config.yaml
n_experts: 8
router_logit_norm: 1.5
init_std_router: 0.00846
norm_eps: 1e-05
beta1: 0.9
dataset: "wikipedia_en"
Below are experts of layer 3 (counted from 0) of a mixture-of-experts language model. Rows are named router (the router's row for the expert), gate (a neuron's input weights, with its number), up (a neuron's input weights, with its number) and show model dimensions 0-127. Each number is 500 + 25 x the weight over its row's rms, rounded and kept within 0 to 999. Numbers have three digits each.
Before each expert's rows: "gets" lists some tokens that make up at least twice as much of what it gets as of all text; "comes after" lists some tokens at least twice as common just before its tokens as in all text. This comes from a sample of Wikipedia text that the model never trained on. Tokens count by the router's weight.

# expert 6
gets: "\n", "1", "2", "-", "'", " \""
comes after: " ", " (", ".", ")", "–", " \""
router:538469522521509526477503501519500537489529464499494509502484437501513517492504487515519490526511487476498527499473464477460504506501509490486483480507510503541478477476532511509500507467482510525495509516532497456491472511506448467507527525536534518496506468497528481523514497556557491484544499430518515548508516478451524565467542493495525515524504488475511488465481508518509510501529
gate0:497496534523473492499511504495507492482467468503503518498511505525499464525521469474496438501451497509491495513486529503484548518535557463471473493491493524529480551497449513509517524563485515496496489518482528532482510484540478549531490556500479432495501482535456469510546488545510528496538509505512530530474458522475497505490475472547480480490550456477522490530543493496495519478504
up0:515526490519501486460510529500484531503485483504502478507461501501490543488530529499517494507506470521535534469449547491507490460464460468491529501524506520514507517493492511516506485467493503521471501518506509547498497522480522532504478483511497488484508482530468478513457502527510497478537496493491561510499495514520525511503458459488513503502545538526496524539498485471508482500478
gate1:526549501476450525485471535480474511490477503509515534515512499519463498534474541515496507528486502511513479497499516461464513474514504485464467533477503530562498512536482485510492471479519482525459509523489462517457507518493491485487503502534472479479494546546528480477472464505498505461481497529531461533480471509502565507452527489484513502511481504499474506473531533539517450532476
up1:503507503488496513450463537533511490439483513515524487502541503507481499482524505494513489476475486499469489510463519510497499498494485479524495512486527507534482472525537504513487502436492490521441537517500478528509515508493517532523492512490477504508479468511506517450487552534493458527479476536510478504503522515511530488482536499529541506523481439491555479502518480537566473485492
gate2:489510532488483524550512515490490515525503513489492458545473519484509474491524497499471543522481462447482505500529490541491495529482490478513504485486530527510466517530491420522469477505483464553488553471522452506472507533501511529495507518503503504523478537468489495500507479486469501509512491501531502528501517506532543493485501522505497487517516479520506520536498506449498465508461
up2:498480457547484473468486509505480507469506484539520494480548510537446494506438499543491487490511515532554476522512512507519544472491502556501508545494526462485499542481486546470507519505500535465455498509530496477484497494549479488495449511461523484500522476523476517506490555498523499531501504466500530503509483458497496529490511498508533486546496506558485477542506503523500523493531
gate3:512544472518475493439515497520476479476483501511526545494495492478471490471426509528509500495456543538526421525445507492511558493489506488514512550497488483479517440539473502489505478494465452533506508532493523488462525489508466467542515526505543501527551537485521483509518471535504551525483542553493549505511412521487456494474518485509472488550462552464497519485519537472481473551492
up3:525475503481534538502497509473524525523485510540499511519487535493452466490489497491474500545524541536504437524480484512459512526469498530514524537485511468450527500472496476478518461490521488470538506530502475523543503468556532478495490480495477520449538527466461490497477483520481478530448432524456519512551498453488502475518468477501506508492497525520501511509543501526452468535474
gate4:503524474503500525478480466547458479503540487474471502521516493504508498500478523525504530504480517473514487473508508493451503501533494493435476455480528472560502477476498500471492528430489450485528503468541511504503515539509454485510498499471498551563470504499525487489481472535501456486546541501529470498502516477499540500497509443481481478450512520510443481508514494500501496538488
up4:478504466503490468452516479535484496520521487490507450523529505512516484504530521482484555486523547495522457523516494452534466524520478501501472475508526537531484453510497503527510581475502484513528537516501496499453475541510505492492456508457502472540510484547466493528497477522462484497519482481514502481553534494466506526468486471459500488497506540524487487498493532472517512517498
gate5:544466524497490507509515489502497509522514541555512536477501539478470565502447496511496499504499528534528492510499495500488558493538517491501481505513509505508498539514499510527489481477506479539456493487527494456474511501487484476485524502478483496481539478519566534481521498503487473469547487480500503504486499485481470568518505457555556512490500526500528505469527498510497480525491
up5:489488458509474480473478545492493472453486484471516516513518478540479484435514494497521526452474538500513462500499498546476530527497454523510476551465487481500512504494511515477459541499526488492507501519525523463504547478517505538524527523561508486524470511450508513497529504498506494513533534513512446537516509506507474478482499487541494515492502533534554484524531484500507510529530
gate6:511524532484498517504527441495521483484482495465480503522499500521541495527548455478548474496477497472499515512481497550460442463506504454525497456539504536516449494448520512516482505471498509447556499474514493502547451463485498498509502570513505475465484520498473488479527491502565509525510455518490466525508553524499505488492467463507472520462522515533516504538474496501446481485518
up6:496519520459516514523523513508507521525466522484473526508478531518569505512537480501497524511498505528522539524516500511468532481476497488516523463506512500535488548489485532534439517470513531478538441469510516560526448512509494492426523534566496469476481495495464487496534503502551505491534442495499511509532525494480506493526497466546514484538515474516508525539488509495450480500544
gate7:485498480534435520482460501458487490487497531510469525458509508484509507527511448489511484498509488493505468460485518491482507486484476461515487486522504532520489477535431540477501504484517461470500480532505486514476487506507496509483504535489488481477528507488519493481498497495519489520494461506484511505500500512477516508532476490519472565542560553497494535492518479501507544503498
up7:498508499494510471504544522476485501505499495533478483506501529471532485499481538494468487522495529510494465535492494505490516523533494523511477505557546534457507531500509525494466482496519487515512531499519552524468526533492465503520455477516480511463501483538510492501474471522485495499508544521534538486516476505517474484493470448482490469483501531485451536516498511477503495526464
gate8:486524508494492517489488490481489457532491499499521518480521516493516561524492520483480494464520499542529511496529529495464527510516496513494538515504498511479464473557494478491513518474479487476507491520533517477499501508531519527499469508555440458495539483517513496402500471533456534482528473528517518508518498513481555502506523499495517485541545516499475517488505520500503504464535
up8:468480533503479493468507494487510501522516496514506532501463524494480472508477495497509469443522478498518491502538484533491513519511499484521523446501492489459455449535465479493484518444457500491490557519461502491474509515444497537507474509522460482513522500556485501453509494557520536471503511498517500500545500524507512483530501504482540496482525494530500506470499507488527514485521
gate9:532485521512503488541498462480451505540486512508495479528471495531505507474494501497503489485516444514481531492456501505474504478495506492510532452490511477458458494491511474473514512438485492516464521546510534481520479527492506499507464489472537513519520534509516489499455497513475465516475448472505551493479484474483505493501456511503525485545531499507484471441469488514503502470528
up9:507474464499522469531462487468460475494532490522514484514509480515480482469558467472547505506526502523471482493544475515509512503505517477490517490510479485466467479476501503504473481472544482481485494551486503482536532532536476466503478501520515526464497525478527535515535484511497526486485450458433536514497525488478539530499479481482505511488470492532552511505511489470503483478509
gate10:478533498491461527514492494474466510439471476479500474535481492461453490484485506527494476500465487520503528488527480479519547540551528536492522524484508492488476522456480482533524491503476486536477508490524509461478496533485510536497489495533443519521487500503533514485525522455461510526542424484506443514504496501485505502470495515474521516519491498484498517531490510490477466446506
up10:475520563524475494520506496491518497499463499509525488514491529461503488488529532486486512523482482486516511455509517539508474521530499499543496516520518488514519531475491490487554511504496490526470511499496537523493463513505506486467506475523498517427498517489511521512560500462470551490528477534481447514538535514503523516494464491458490551426503509506483501520477515475530482500470
gate11:472523530499523511495481495537503543471481506474474515522511504517514558525453512506497520537507482489492528475478476486523476518537493512489500488461502490586505491494530499593480511462557506512487480537516484491526512496511470466501542469498497507523497486479487496438466469478506469500538465498504478489495513532535557488514503517526561478480493490429525496462504499476573478524554
up11:494491475489485488486526468524482441528543476453582475448483473476524452490479507508507460492505506504530474510508501506472560499499489500501529505515487431496518501563539552488472446458477512486523535533527516455499493547547514541527486529494488496485492518496524504554493497510475516495475505529521468500487491506518485496485489490498500498511456512546509519530480511525467489496513
gate12:509521545482474441475497504480491477481512474498525497459466540483532509510491511530456539522526503525508497487485529504559498485504501512480511525495502494530455484490514517494512512492532475478494492513537494489490502485500529520519496528545475534524519526486498520483515471525504517473475503539502505500477532512471471509492485432480473560495526485460489523472484521492478499475481
up12:485484491489491440506503541525510502469549504473564483461507495476473488500479495494493485514513510511562481500464516532490493509496518495455497547516493460547486497504489528477515508501532533429480489551512482517535474443485507549516519526516514470524492559472493520541493494496534506498536485498508520494545481476554521549495486485457534459501492484514510495529506474485485519517516
gate13:480492550514500508518484502466491490473465450512522462485503518512519483471520501498519485532486478520508512463504496497504519446499495509547516492540478467495483477504479486535518488503478525456545522531497502486496491488499480509472482490501542457533541480524546534493504448515507525544533492489495480449523475519473473536488516480485502492506526506548502486453518547477523487520534
up13:510531483516489471524518514507492460491510526490497500515510468474468501484478517494486522485537515507477473500473506509478477547504517543481480529523499483489484511484502494460506493493514511516491480495517495508507481466479504490520518501465500482496498497467497509545511461522504447526471514511513485451443538486555526529504552520532493523506456429462546487566489479497491460486482
gate14:482507513502473529480457507526473503473502502505509503468477486519515494477522494534554479451506458510498543515482481524517534511526504528550528503502520504473497477530513472490479506505499479548519526521546495502493528492490461484520481505554495507502473474505515481522524458497484529500485549519501466524506505537498517505477506456509511496569425489465493503492471502522517453541502
up14:497513548486491483478498472472503499509514496507503525511512523498493534474514504472512545482512509493451477539499488465483491512536481480513495491515531517497468455530487529525468505505488486464453549498555492458520485521520515504457497491526491484492510476487547495504541501471488526528493438485521523516529481523517515501463459474464456515525469522474511519489457497482452488520481
gate15:488510533453487546495459481523502481491471498553525468522527526484575536488538462474512548470493456507525556499500522468473534485472471513440499510521492555540496504495516453517487467510499516485520506511530451460492495489546562466488505520474509528489487485530545500509488471494486516485560539524503489480532480506494524501492523481546494514503466500500476496504457506480502483492496
up15:497489517491543506495503474499517487518479505521477461506493502507536512489524448487513521496510483483519541496509530489468507499501461533506532490482471532546504519496441426509493489456471542505479531490495455452508512515507567498473518499476510543432462494463529504510508495510458516511526488506534511529518536479470488485507490511512509531509491505478523516496521468521458467482517
gate16:497489499476496536513510537529525465497481479529498499529483542486553527498537443546492500501457470483491520500482520493499460471487474554488478527551510497523465502456484484487497499530496462495468507512481477484510523456506515482532500529481480538505516498495485544482484489527509474503532508487526454486469498527487491478515490455533475528504550490525480478481538553473554496465533
up16:489528478532501501501503483488484520488508497467523519502510518472462492500532518462554488483521481509462461508495498537483551526482489432502535470474508472479525536540486499501469505471501523504498465516481539492519521528492479508434456508502497458501483503518491464478543514478503520486506495498543492520519520495509486495522496496523493489513497479466495490552457503527478493517495

# expert 3
gets: " |", "\n", "3", "–", "4", ";"
comes after: " |", " ", "3", "–", "4", "6"
router:497548501483516506497485504503483432443506514532502520473535523510499497481524481458511494519486490515526491487458500483466482472513479532484506524487522522498535526516448510523500490537515502488520527461481466525453508498519518496496530494521483488518484493493481501532517492464508471508488546528510504484486522472480478478485501478507483495509482511532497508488518505508493462479478
gate0:470481509431511530489475533477468522464504513497488506522515490497500526517489500473530537500537524534472485526466437482545487485540512485518469520490478493484478542473543489533507465509518458511541505488538503487507465481557474467497478487502493501534455505526492515508463518479515504518500516464532529490443513520525522461480476464514492461516487553490481476529506498468536497516473
up0:496511515466476516489543499478483545477509506474547519485573451528497494501501501453474500504522502479461510536489498490504501483489469485513496526473496520493519537491519486523475493522471491498516508509529515461524441524558548516477512513491490525507533488552463504533490483489474494482534469470503514497464521460503557509509516451485496498513515508484484482547522499531509484530466
gate1:471521513496531453549507496490500498492519515499514503485520566480527495476554537490518456549493471494507536485504502535491462504482495504506529479491482528500473470487479502494498517507465490463516495471506463488520529506486514483472499529486500495483505528495486493477529476504468540481493462522470502505498525489489493497539530504469533511493474494498496485477509471491543510504541
up1:498509504518501531502475503483490481519526467488534488469495526513523521441502502524499521491498488512452471511456484519495490516569482522485497513521527514482520474531518511523522458487467504486504563491517506549534451492497520470494470498495473450491504514501495526476503475481506507508444449498476463503491483509508482519513503531482529525499497526511474520477502507475454511468496
gate2:494533463472504504505527526453490527518440515457507468527497492524529528484493506485499469500514490508504482461526547498459500502552518507487523527517486489512498518548497489516506515509507473510533469483460476476534511473470485508532512458506487475501497477498502479503539492450485526512432509499515503498502542487484508516501528494501479454518513469517488444504499493520451499524485
up2:508455514512510492473455438513480502501518483519501524489514486526491501524485549481523515506493484494486464532501465536482480492533466522522444489514520510518519475482545498500479458499476486506467526515500478459550504500495487494512504516478511532534499524483503496508480499529532476501499508488461476504515441467525509486520466493546508518495492485489468486472497474502488489467524
gate3:498519490491506505439503494474462480490513515544535460509482516487494448499505461524465509487552533490533528505551472511478553522547501487498480499530506510474483536511445481497546525547484538544457517533498469479484464503495497494527483497511473505462503531533512456469489516508558485506502516497517488495487473517488468499475530495501506517483473525502503529488483501509500564439469
up3:506487498484520518480452481512502478460487522483457449483504493526528469442467491512497524527496491512509492512480459509525477508530529455465511463494474493409521470498518510518488506481486482505533515471534481481504483533511477517495509504504514493491521493529514542469542429501509526489502493471476468553494505499521497499503508490479525508493447511513537518486509510491488502482502
gate4:484543492531505507496547442492535538486480485476454509457506444499493489536478500472548408520506516487501521542504491475523498508510482512488513495486514518510511497445504488520496494484510459542475486517527489486541502530451485516554537505508527535466482503482493489511508512538478507524561479532518481498469498530524507501510469533489497491476541501521502457518494517515475515489509
up4:483537456451485534498550491505500518502487455482486550497501492499484500496493501535511504494540547481514520524488501529530478506509512532482457486546503510460501506506497449513509489499556487437499489487471464510502516480507481512511507517482503516483536519507469505523529514518482553508507489512501521480492484468472492517540425517502460529479521498550488501503496488446485513523504
gate5:485489497518496490495518494501505514505485562503438516489472502492502549531497426532530467534502521455525504482522488490517462515500534527491489481486475496527504509502533461510488494500506519544521481512490511464513532477516481511535486493497489479486463472483475493473484487496521578511462497540493481488528504523522501460494497505531487501509510501553461500534484502489485520508517
up5:519488494491491537498454485554480475507496444490552476530504479456471469486524495494490516470481476513470465496470480511515495481487509497538511518517511479464494526471510554499489491520509500500508493527481458523494475462502501463464496494507505535531525533497475523475479514463526519510545474480467497505508482513541522510502493489455456494487497522493500523491498487491491500500510
gate6:495551503525458520487500485462520472488499486489517519472516526494485510485527478499499456488471532515484526489514541522489507501474493531472463529486513502488527503473476525441526527537496506489490536484539527460458491529556456500459468532482555470440478507474512494514525523522479486489532515520518465502481502548482475531484449479506496538503480499534541513510536532511490524490489
up6:512506499559494504504516521501478531519544501510517492502520510515517528511518504507492494472514516513506495520480467501514506501526456501502478482478495491516457475516501525475542414529472478503484476468479429494498522501528495495519487480504476506485568485492553456491478515529449471490483480492510519477510463488494474479499515482483502530508500486483482504503532492488480531453478
gate7:478524511539518534547511516505506505540495507501557501481520507473466477475524516496504477522469477509470521510460507520505479501493485521508529480479463533502501445487460529506450528497519516522485484486489490426481491509443502459507494470507504461470497536538523493480527513478494479506505514522524480518498520486504475515524509561502511522491494510514515429450462472479519509485509
up7:553474479524537511474497503514469507495518518465466473488495444478556515488537494474431471487486504429448545489535454520491481511489499504526518519506499527504524504438515547478476518493469496512481519494481484475528499478478480526561540522530495443506521505501534505503549503503505561403500508483484521491472523495502522519498522514531542485508483472553527467483536515508524486547530
gate8:508495496501485510506465492507487489492476482522495532527510521495523478528486517494500494477532461511471519528462510452523499481460498530519510469539555503509527555420478483481530505479472505509545506497492497517522517500532490481511475518524429451556508543521519524522481509474503485492533516478509543485501503492523520429507504465460498514469523489471496515474491512487464490524498
up8:527496454452485520498532463541499524532475478457489486508493488500505481539476522535479483487526552477486474460490467497479512511508481516473477513535522497513479484521474538525481456499480483470484500479485542492483531518455492511575529510492529514494508482485519524493524493531486509449491508527503479493516473499502488505507518497493493506508475508506477492497565448502507482499529
gate9:487494517510526508491513521469507478494491497520515502499513468499466491535521489452492522475475508506477497506512508504508502473489557502482547474474472528483511487516466522487538514512469494517541494509512480518440520534492493462540470534519509481514459498507511470516508520508513483526516424504442541494553533529523476515512528532490493510535470471477502505533512495538492510515527
up9:485522471520534513508497479505503489476492479486453487505513475469522523487562482455523486515541459515472481517528504465502496465497483536540499479480512504513523488478472507530505529530461531488504479523502506519544470470511461503543496508494538469531510475560505511539481541490540486517510507473480440510530491492531513508483528511507517497484495499501509493488554515511474526527541
gate10:516553516492489528528505487571453484503503538469473529511527487471478533510499491502480509538501471518486484489541500542476498483494498517495543567474504483486532525518491488492509499491512487497494473485489450549526493478523475495482502528538475502464454515488481482489461459482501477531477476568557526459462514520521519522465483536529482527485483523526521507488510496529501468533456
up10:491514519520526506511502466465489497475488491471496516465510489455497538499444492519514492528535478487538468463514456479495495499544493481502575459508507492518526493493534468510508519513494477530511492518495518499485510466527497515499525512474490495507487494517495484495549455500462528497483486565527478520525510480470529531456505525543515443512493537451516486511488500492518525502500
gate11:542486528500500538502474488482519484504497483513527493499532505479510529480542490483498462521489506520459553475473506469541508462514482497533537502466530465496482500506532483500490483524533494477458526491499505480501501515513526497501495495465506509493538519512459503464451481468530497538499484477523518472491518534500457526487504454505485451476494526524471461491497498466484509468509
up11:499500535486529457510479498543500491493518493490511502518487507561508491473514508460487505533478508520517508462494450483479517488516524475475522526477562499519524503490497520517510474475509538516488503513505507544510499507473519522475518492489503496468483526512439499527470461487553457523492532483485518478510520492483492511447519491487509489495485539516510475482506522510519472483503
gate12:493485521526510499507482462487456503489516489508498501457432474494476478541462521436498555514507477484498469518507499487503491512482508491510501486440527472547529518481462520516514484482460532508455523523451470496522494510458518542502517509504510502549526513495502468489476478521500484473512538451510519508544507508521526458479551534527537475500506505468514532519490494454502482505473
up12:513490503483520546489519475493535503495498489494520485498502456467512500550494501496492472504491501506459514540480523511486503488497466508536524487501525480514465471528502483525471481456499455516494498499515533462524514528501508560512491536508509500482489480487551504498489478493509477529485481500486440476488486476492419522486548473484467485518482520495478515498509500499490517540554
gate13:512441494509513525512472499546530532515493495455467499471477505487499464494519527556441519462494510535498480523491497502500518480475503430512493481471514484546510497497528492475466542508509537482467508506503517508492490509494538514532518541491501491511480502518501497497474481509498495471540487452551515493509526491500474513522480484510500467489501508485468516482491511535468529498478
up13:530518487530506505488535496479484498524496560513434559504469463454471462502424500495536478523502497515512474525513513513545494541481512508515534546491480469518489507468474524532506481505515483512533499501499526490479515524499466515498502437454494508511490506529509463485476563497466467467527496542511546520516488508545527485512497514480502513473517529504529478532509452478508489534538
gate14:495523510495538517521499548491472507509480485499499506501488516537531528500546439498457494539513518508485488516528560439498504439528501492543509498500483515519493483512476453511524451509525507490518498502498544511472460503529528488459482484521489477496569484533524487494454528436554490491549512470509520518492441524514481496431477513497503508486553510478443488504519515499461530520519
up14:480514449478485450502472495528541500499495462517504478485538508495513476478481528532554529456489468515484524447568498518503503477451526494499493523487473502518486531453509526501457523497495474531470524534474480468500517501472451529493509534538464473504468492506502485486542451522518496548490486509489444499500531479507536480546557496472529483483508474486547530504465519487527466503533
gate15:517523478528507516508486518512571527548465519518470450487490480508465517526457501545470507485472521515516518531527505525511491512501492536505496490489499507465456462533497544519491523485505537481479482479498543465470496480488506486475491466496508512498506501477436492492475545500496479507482505504484512426514489487482502480555530477521516541510531512491501466504464536517527507501528
up15:500506515504510500460494533506511475471499484522546483525481517493482518478467522492486497517475523485523513510534477504474468526530502474547472504509511493495485529535523514441485512466554490486466511514496473533510531466536463513489471558518505537538490499487458494465508498466538462499541478482473528519469512537510521539508523511512527483446472486500541475502488506497488532446528
gate16:473539508475492483545495513480507476481521486451504455534493456493545494487506506536498527517503505541493516521508507535509501466543515500488544560512456540484493491506482526511517532459498553467504469505439527524510473515497499477518491480516505528490483508499508507508510476481492521547473499525488506493464499501511525479493513474459456538495476520491506493543516460469505542478496
up16:454448498468465484490528503538460512521485472504533499491507507507455471500495475511499541488476526480485456495538519468527486525427486497454432506473499504497492508501520512497508499520460473490501541522496497473519513489534516509490478524460473520479495521539490485508478520562482523501504480502483493523470487492477514488516511506468497510504531476475482543470453472512544465480515

# expert 4
gets: " the", " a", " The", " his", " an", " her"
comes after: " ", " of", " the", " in", " a", " with"
router:499461498533501460476470460489505496464538496507528483489508504461489476535466472480499482497488511510527504481526491521551496490484523510514484520446506464488478482485501535453506534491496473526455509565503541493490503502482497484482510512489503503540477511473505519458520523529481526480484508497440498518455519578506486553514543555505506465487511508514511491502475531503472546506507
gate0:486485523518469509511510496537535479494498492506504478490503542478489475508501492518513490441467503505510530509545507537519534488506463461502524515517502498531468478537553464486485542488538498526538485473517504497477481531464513501507464482478486496525514514498513487520478519504541518469487459486480520512519404557512528518475457497515537474505545528449515496513503480465499474460494
up0:492512537544521489537532483500456468460485502506510499474494529492488493493484538456494488451465497492510488505495483551551549478533478472535494498506493565526478480523544480470477515484509543546486507488462529521473494514439509486511451482509533461519486459517533487476483502506463542485480487452485533498525412579503522557462480455496494457502515549476539498458537476515521502508471
gate1:530512485520504501504516497526547476432498466477495549518497482494493521498497514487521471442508495512509519475469564482497479483511490500506524502510514485549535512492457477482490513501513539489499471492510454500515511488476469543498520490492462452475452460475504532495461473490513521491491507510536470528506495506476495495524510509482519484488506528500520500477480531517510507500558
up1:544468517485485519472489525494499498530544504507520504461523479515473496427512528522483522529521500474491496496502494495464526501468496522530512498442508502495453477511519496525489494488499520523478490481503510480504518529464468493511467510503527537545533517445547508524487481489538467499519462532493545479500480501500479516522461434534528483532484465453497480525539511462447501518506
gate2:474528517464486536491503508492498522523460551501526494494515515490507528470480482533506508507528476536503562502483521482509513476484441524461529547487557500478481530484482499542519503494535517490515449519566467503544491511526490523448482491569514508446534548506472457437496516496495545481527479478495502491513498491539519488485492495511488535492522519489461467519474543485481450513460
up2:517510511488518535487508519468524493526483524483517487470493476504507518514508549433463495491537477498507500518484515527480479499522530535510478451526538529464464482456501499465484503527522435495520512467509518473499457521511497459526533539490453508520498491512497492524476498493515502469489522534515459484493533479473472488529529528517515481526478449502499562473539465534493502487434
gate3:462495467478476513499469508538486485455531519536512473503420507513526470512482528548512474480484475450484507541467499542521504494511528505517524517444518459554506462503509501485529501495534493484511467523492506482489518493514496490488528489514485538521494463516488523527500536478527517501493463466493516534532510539496512495515478500477535514537481520500475492482481486439510467604529
up3:478517463501498482538534532472506487509525516452483567479520475470477518499470469528487490522528521490447529513494503479482509495510511507514475460506495526489502526505488469531471498481489529502510508471488507483516452521467495469488521475470473459510520525501515529484464516514463484520545528496508524473464509537480532458460569506502484497527511448439513532490485533529469513446502
gate4:480481478472540445538499518474484510447531490503498461498495552463474523527495499502474507503530539502506550508498541529507510486474472520530498467451492493487513500460479519505498507467510479495450495522481495504554524508485485501474504481523524513472492490503476530497489483469477472547497500472499462476500502509458477536533494513521530467540511516467475468511488498423492478525498
up4:487464509488485511510520485515513494494490486498479567514514449536513495467479472515510505475512529492494459502517503454489491511519541462470492537522509515474503500518530491531507486518500496524527535518475529498460477496507513469514458507494454480526485503524534517416489492527551526503487522524517520528520453532494518450493476470500500486511492488476495540511496501495502495515486
gate5:423545509505505512495498469521480511498492496517499526479466487487478478491491482499549518528488525529494476501482473471515494469509517499459501484516496533475479539451484510480471518481497538504488493511501478530506480481501489462556497488511472505545521527501502540539502507470493489515495517527509515516501459547545506477512507478513517445513507525531512510516540482476495474491506
up5:512496526472458507471505551507529490479513473524475457462455508483544494523511485522492488472494492517486521482526541514495462506523437477559532527513510500538463417498486501510472472517474525475494507530497500474466526482478521499518508481479478512520526467502515498503464489492529459505506470543494532496528492510493507520533531510484515517514478524489487493518516505442528512474509
gate6:524493517543499566526524518500497493511511499483517532473488518517533505526517516488500533506530509477495504501461522501538491507453495457502529526473481462499475478493524511536426500503527532477500438540464491526491467457536494509490483500505532505519470473495519509476520514487564491492516517506522473507505506516465528520484501531511506493520517519475473545474496542485450504534512
up6:528476516496516477530488510516479498523476499510494473529497498556465528488504527542492444499485497543461531521508530517535542537518503489510501495545496469551509489508480473491490537509497482472530484456480476533486491513501540458529506442515468510504502459488490500474519515488467523479493478528478476529497505522472487480541448542495474524459471466547474514533487513473514502489475
gate7:537526525504479511476508510461495505504497451482505509516528498481458506471515487514491534519492509499512524453486521528481464502527515532497498471491496511512508496509488510472486511541506477532512489554557543481471502494447503532488485466452504457460489488548479494447471474549489510459496548491494509512507474498500504532502483516515503487533477520508533506514490505510534498497501
up7:457492510510527466509515501466491510502503529496468497496499469441497521483507469500509508480502477494495506524533478474512488472534534479495528439519497485497513493490523507491424520530480476485520473538443505488504549488507502513509505512493499457516476511473479527453500540518533584472510487495502455490536488456496495519551453503538533510540481509526476453515475489492504509525518
gate8:508492446505491504505419512564503500505511514511521504522490490513515502496505508512497492480512519457504481492497502493469508533466518517522514458484487457466498475520542487528452463478452502513497553488521527468477495535475478526528463465486436510580519505473553500534513505497496507495476503489511505512479459501463468544542533512486495491522498489478526532496469515519493529499546
up8:512469509495532502510487498516516521475524541521555498477474503484505515542479514460483479505511455467520493450496499462499518504496496514527493437532459471519465489570529471472535484495472519528499547484494522484462514515475507510493492462483524466524519553441544491567509565530482508499518457484489499490545513484468469508496482477510487502473494483493531506497458520499517509472516
gate9:507489526506501516512485515502500510493514504548525466495526492458497531514500450505471523539463468494495515527504500494523515513496490470502506463533523463470525513469472514467492530489504483464511473463460492485507529485454495500539497530571514519508479535510513484461504467508469515480492525512478494498493524503523544503555511514511517499521491507521494511510520503460506542466520
up9:510529501493475485504518462515488501536481507548503451520519514478537517500491472481517457521467496490514475504511540488542474529510500483510495483468496489523512476523532505490491515506492494500478498504531494494516464521506506424481527485481527502497482508491503463513497514486564520549474441490480477525498520462504505513527484533510509486522491533497522492471478491487492501477540
gate10:470453481512495499486516429484498523502547519465510509527509485460496469475488513529505458497488512434488534482518483492528482509491534474480531509456493486468528454520475492481473480502510449497508533477558510479482482520470496506458477481490437551504526494484452479451461534509492547486483490441535505502494468479500474504523476494489518503492541515516532509501526480454491454460557
up10:507535508498545477520528473489535489508505510468539502506501487525498492483475513481543476544508512488478494485485565531555533484512472567534482509528519432491467504467501466511504499478471465521530484537503489490493487566474507477504546450514475526537468465497494488547485485537476493474485493521494471487511539487476490453472471497453493431488509472480515505530526512504488496496507
gate11:552516544452539516511477543479490502480516477552511523492528506511490516508487469520539505495498506537478486470514515545508491490495526502539488536522512495552464504535541514494466500484509516539536542515499549528510493526500475501506481474485518490521477482506512497428484470508553467483532508495482509481505499533532527516504523488454538507544483520476530530521489536481498500481536
up11:493501498561498472481527494527476495508482459486492537505480496503512505504565508466507517501508515506475484522525479474511506544497477500467512448495503481520515519484499496464532513535490495522481520464484506536494457484480496551501441522531490466515516466524547508532511481536482511521521532531506518502484468480490457525469535516486523464472508475484469448484506447474455500502473
gate12:525484449509532469504485489530513496507503482475532470508487487474486534519492490461473504509504479546482495502453525518485563467489509490502501500486494459514445495483486483487457479498473498517537481522484510502533498527496511503522519448499512462487512508493561474501522491530439545514482473482514508514487477522472507475476508543497452513527530500465515495515526543493499500500513
up12:513485494572554464511463506533553515510490493487521439536518483493514500512500462465498505499519480517477523484496503481487513503516491514530508499510477484460471467471483522453447486512446472514507542546524520487501515483480537512518512495531489461470517472501548510518534487502452536494464483469504472495467500511491494517504509537534444542523486477498521484485474545527480522487534
gate13:501498513517483495549480518528521478476537531526537482490491507458480526519499534473490476476474469496536512499517485497477495530495525506549533543502536484485520485461510467520510511469497527517492492500510460531521465517546519511531501544464494513516437493509460500463516534530533514478510468500509475493543547534481537496513481492554499492516532512499504493550495504527571510503504
up13:511517454464499501494503481560470522476464481516500508517494499522510521513496488580509499476498494507447566535487531482488487532526491502490474500511501505530510488509510496554498478471476462481470469489519518465529550469512483490520479502512475512509507457498519483537482492520465503466494521469487541509472468476509480504508514481497516503507478478481517462493514503518465476506502
gate14:537511511540486514494464515501502495499503521490528528507497473492474501493485470471518479586487513478510542453495536484542520461477511499512540498488530461476529529509511489484523567482529484486493508541527487514508480469489563453477508521532503483529508547501488527522466511511485496451486483525532530458476519485508492491513508497503540530506526478525523507490502554505480497493532
up14:476526483479517462482517561533505482524462512492491474517474481509514507491534518506485470479484451516507496514481476473541536528480545523487518480509478470513514527485473500504448506494501462505484492487506476483526455456532501467477501490498481474476504475500478521497526467488508484541517543556532476481515502503456498485516517504537506526505499509486506511520480516521533473523530
gate15:535535495541528462514503461511456472482517489490511496523509504515492485498482480457478489505474467508506504445549465532525504500504497522485508510504518533507495503470468523497503516499529513505446473543527521521494536553498471565488491495497489493539472504520491512476495555503531524476483450519516495494487548517468497531494518511470491533534529510503507488473451509478479520486521
up15:486495489466507492493490525516482467531487456506523546488488556487462495464501501471518467459508498521521492501504524527488501483473531508501492544478515523532520452511466483480479474514483538528499523476457490535490478513532504477510479511508503485511537551496519484497501494489490480457488541472492497497478471520495479517489458510459502530539527517457475504534506536509499470489495
gate16:453480448495468500484493511506500487488465497532505468497460495475522519477498564485524507476486504537513483510480484507535481555479492508518493520514484510506492497480471520520491527509518505485481504471504482513502500511454508500493443511488556462504505495455526507491547479511471536479498478495512486524514485515506527492481526485498486482494530491500528512471483486516541503488505
up16:460503502495524502477459512468469498519504482557478456512497479505484487465493520481491506494514463527494509448483507533510496503487488451478481511533521453516495523502494535479515484518501517499512506490507514516480527517471480490473469498481563461494520514472486512482486533478498523539488508518484501465484485489532449521519506493492490457484489504503530484472500466496535500495503